From a checkpoint of a small mixture-of-experts model trained on Wikipedia: 320 SwiGLU neurons an expert.
Below are experts of layer 8 (counted from 0) of a mixture-of-experts language model. Rows are named router (the router's row for the expert) and show model dimensions 40-79. Each number is 50 + 12 x the weight over its row's rms, rounded and kept within 0 to 99.
After each expert's rows: "comes after" lists some tokens at least twice as common just before its tokens as in all text. This comes from a sample of Wikipedia text that the model never trained on. Tokens count by the router's weight.

# expert 6
router:56 69 41 57 48 33 54 46 46 47 40 46 63 68 63 47 37 76 60 43 32 68 45 61 64 22 38 50 50 44 65 41 49 38 46 43 49 46 61 34
comes after: " was", " to", " is", " he", " also", " He"

# expert 18
router:55 46 36 62 54 49 40 40 49 64 41 55 44 65 39 33 46 67 54 47 28 74 29 66 67 36 34 44 54 39 30 47 40 28 48 51 36 22 81 25
comes after: "\n", " =", " ==", "===", "==", " ==="

# expert 7
router:68 66 29 70 38 40 54 28 51 66 41 61 51 41 49 44 58 66 58 45 22 60 38 45 48 39 45 47 42 41 60 59 60 53 55 47 35 38 50 21
comes after: " of", " in", " to", " for", " at", " on"

# expert 10
router:54 66 47 65 57 51 36 54 70 61 45 59 54 56 64 45 52 58 41 25 49 60 32 51 46 50 37 60 45 53 48 48 52 32 44 64 35 39 69 38
comes after: " |", "|", " /", " +", ";", "°N"

# expert 3
router:44 69 46 64 49 45 64 48 59 54 39 52 71 39 56 44 35 60 60 47 35 55 28 63 75 43 35 48 37 36 43 43 58 22 66 39 40 45 62 32
comes after: "\n", ".", "s.", " In", "In", "es."

# expert 13
router:63 51 40 51 48 62 55 49 45 66 47 47 56 57 39 40 39 72 63 50 23 64 21 65 66 31 47 35 35 34 53 56 49 47 57 48 43 47 73 48
comes after: "\n", "-", "\n ", " ", " Binomial", " Preceded"

# expert 12
router:44 62 43 60 52 31 53 49 49 38 49 53 67 41 50 46 52 57 73 32 41 57 39 64 60 43 52 43 49 53 62 60 44 53 49 38 55 43 54 43
comes after: " the", " a", " and", " of", " an", " with"

# expert 5
router:65 52 44 74 49 46 39 51 73 63 28 67 58 62 60 39 47 60 53 36 48 46 36 55 39 60 42 42 50 55 36 45 54 36 34 55 36 30 53 43
comes after: " |", " and", " by", " that", ",", " as"

# expert 23
router:68 53 45 76 54 38 41 51 68 64 26 65 53 63 57 37 49 61 50 34 51 48 37 54 37 62 40 41 52 57 35 42 51 37 35 59 35 21 54 39
comes after: " |", " in", "|---|---|---|---|---|---|", "|---|---|---|---|", "|---|---|---|---|---|", " mi)"

# expert 20
router:51 69 31 71 46 56 41 33 47 64 38 52 45 45 60 44 43 82 55 33 36 53 28 53 41 52 50 53 48 43 39 49 57 22 49 45 59 45 77 52
comes after: " ", " 0", " 1", ")", " 2", " 3"

# expert 2
router:40 57 55 85 59 45 37 24 36 68 42 43 47 51 47 39 38 62 48 31 39 61 34 55 51 38 30 35 54 46 38 57 48 55 48 48 35 46 60 41
comes after: " the", " a", " and", "'s", " an", " The"